Weights of a small mixture-of-experts language model, trained from scratch on English Wikipedia.
Size: 11 layers, width 192, vocabulary 8192, 69M parameters.
Training: 731M tokens, 5575 steps.
Below are experts of layer 3 (counted from 0) of a mixture-of-experts language model. Rows are named router (the router's row for the expert) and show model dimensions 64-127. Each number is 128 + 32 x the weight over its row's rms, rounded and kept within 0 to 255.
After each expert's rows: a language model's description of what the expert responds to. This comes from a sample of Wikipedia text that the model never trained on.

# expert 28
router [106 158 130 158 114 133  87 149 118  98 129 136 122 120 160 118  89 134 156  88 118 142 170 136 127  93  72 172 123  86 129 181 112  73 139 140 135 103 113 135 143 158 125 181  49 105 111 142 156 131 190 122 102  86 122 115 141 170 149  52 123 146 183 158]
What it handles: Given names and titles beginning a person's name, often in lists, tables or headings, such as John, William, Thomas, President, son.

# expert 33
router [101 161 136  88 130 157 113 102 131 134 170 177 118 116 139 123  68 178 190 127 101 118  85 154 149  89 154 234 153 147 148 151  59 104 127 181  86  95 140 162  39 112 163 145 133 113 105  89 151 131 134 154  93  66  49 135  71 122 166 173 143  94 147 167]
What it handles: Symbols in LaTeX and formulas, such as =, \, _{, {, ^, and spaces inside chemical or technical notation.

# expert 52
router [105 119 135 116 113 107  76 133 137 139 149 147 106 100 165 135 130  98 153 121 136 103 103 131 153  95 153 125 140  86 142 183  90  62 204 142 140 119 112 163 106 137 186 170 116 165 106 115 164 111 150 112 137 168  61 176 150 132 107  61 143 109 108 135]
What it handles: Single consonants and short pieces inside foreign or rare names and words, like the r in Óttarr, Kirkwall, Hammett.

# expert 43
router [ 97 134 172 147  99 145 161 131 165 103 131 149 141 129 151  57 100 116 125 123  95 169 200 130 165  88 144 139 103  54 133 149 111  55 163 140 138 107 102 120  79 116  79 129 137 139  76 101 114 103 153 143  79 125  99 153 170 193 137 148  99 122 152 147]
What it handles: Final pieces of Spanish, Italian and other foreign names ending in a vowel, such as -ia, -na, -la, Chiangrai, Liga.

# expert 35
router [127 122 177 124 109 127 106  81 152 103 147 181  59 141 150  71  80 145 159 148 144 184  96  91 142 129 131 151 135  79 154 167 116 106 130 171 150 118 110 195 141 139  97 170 101  96 142  76 160 105 148 185  51 143 143 164 149 122 155 154 196  74 167 133]
What it handles: Auxiliary and copular verbs in verb chains after modals or subjects, such as be, had, has, not, been, were, in explanatory prose.

# expert 34
router [108 148 170 134  83 132  98  97 141 120 151 162  70 139 154  97  86  88 144 123  95 171 152 111 121  69 112 178 120 122 171 183  86  89 165 170  95  64 117 159  93 173 136 168  83  94 109  93 133 122 173 131 104 107 115 143 133 134 144 109 172  90 154 173]
What it handles: Tokens opening a table cell after a pipe, including empty-cell pipes and capitals, plus one, a and the after is.

# expert 12
router [152 142 182 160 119 145 128 123 108  81 153  99 117 142 117  75 112 166 165 118 105 136 132 177 115 129 133 203 117  95 129 170  91  78 135 145  88 118 105 121 109 171 107 113 108 115 100  74  99 141 157 102  77 104 135 236 149 161  98 113 119  86 131 125]
What it handles: Short mid-word syllables in foreign names and taxa (ri, lo, ko, go), plus the degree, minute and second symbols in coordinates.

# expert 46
router [110 187 190 164 107 186  99  91  97  96 166 175 111 129 157 100  95 120 136  82 124 186 119 106 167  93 124 159 125 107 149 165 115 126 107 167 116 128  94 157  71 110 127 120 100 149  93 116 114 110 180 105 102  88 126 142 102  65 138 127 180 117 130 135]
What it handles: Byte and character pieces of Cyrillic, Arabic, Chinese, Japanese, Thai and Bengali names, plus syllables inside Malay or Tagalog words.

# expert 16
router [116 106 144  88 151 165 133 100 136 139 112 110  64 105 167 128  80 115 160 133  93 142 211  78 105  62 111 137 157  93 169 150 128 124 119 152 108  82  99 180 148 191 120 165 123 102 145  95 133  97 209 130  58 141 149 130  96  85 134 118 151  94 158 145]
What it handles: Articles a and an after prepositions or verbs, plus word-initial prefixes and prepositions like re, un, dis, con, under, into.

# expert 39
router [ 89 139 161 131 169  90 109 125 134 107 133 108  58  86 124 101 129  85 141  91 144 138 176 131  89 108 110 147  92  63 110 156 117  55 140 185 150 100 124 127 161 172 190 115  56 105 149 107 143  88 129 112  63 115 165 136 118 181 155 112 128  95 104 155]
What it handles: Middle and ending pieces of words and place names, such as York after New, London, Paris, -ward in inward, -ce in commerce.

# expert 19
router [ 95 158 126 138 143  79 103  86 134 127 148 177  81 115 137  28 101 114  94  70  96 118 162 142  85  71 144 132 165 105 160 147 133 112 129 162  84  87 140 113 140 157 164 224 119 113  94 131 153 129 158 125 128  91 105 174 145 162 154 108 147 103 124 119]
What it handles: Pieces like th, st, ph, nd inside words and ordinals (19th, Eighteenth), plus compass words South, North, East.

# expert 62
router [145 135 137 134 101 176 114 119 102 117 140 138 118 126 147 102 102 137 145  86  89 152 159  93 105 116 148 121 136 134 169 147 102 120 131 151  96  88 113 122 132 112 136 229  74 140  67  90 126 141 167 109 175 129  92 168 167 107  96 109 112 102 185 145]
What it handles: Adjectives of nation, party or scope before nouns, such as American, National, Republican, local, public, industrial, -al/-ic endings.

# expert 23
router [146 117 130 142 136 158 130 101 113 144 161 155  55 118 153  75 107 117 158  84 129 107 114 137  77  88 117 154 118 142 132 150  79 114 189 141 106  99 178 127 100 151  84 189  98 101 128 108 175 129 142 112  63 158 124 194  89 190  99 158 151  75 131 178]
What it handles: Possessives and demonstratives beginning a noun phrase, such as his, her, its, their, this, plus sentence openers like After and For.

# expert 45
router [108 155 181 155  97 143 100  83 152 105 166 169  80 154 139 106  83 106 147 124  95 168 169  88 125  72 105 174 118 113 178 185  94  97 167 164 112  67 120 163  88 174 129 164  77  88 116  80 143 125 182 138  93  97  79 139 141 130 145 102 154  98 147 183]
What it handles: Capitalized words opening list items, table cells or headings, such as family, Filmography, No, War, Vice, often after a pipe or dash.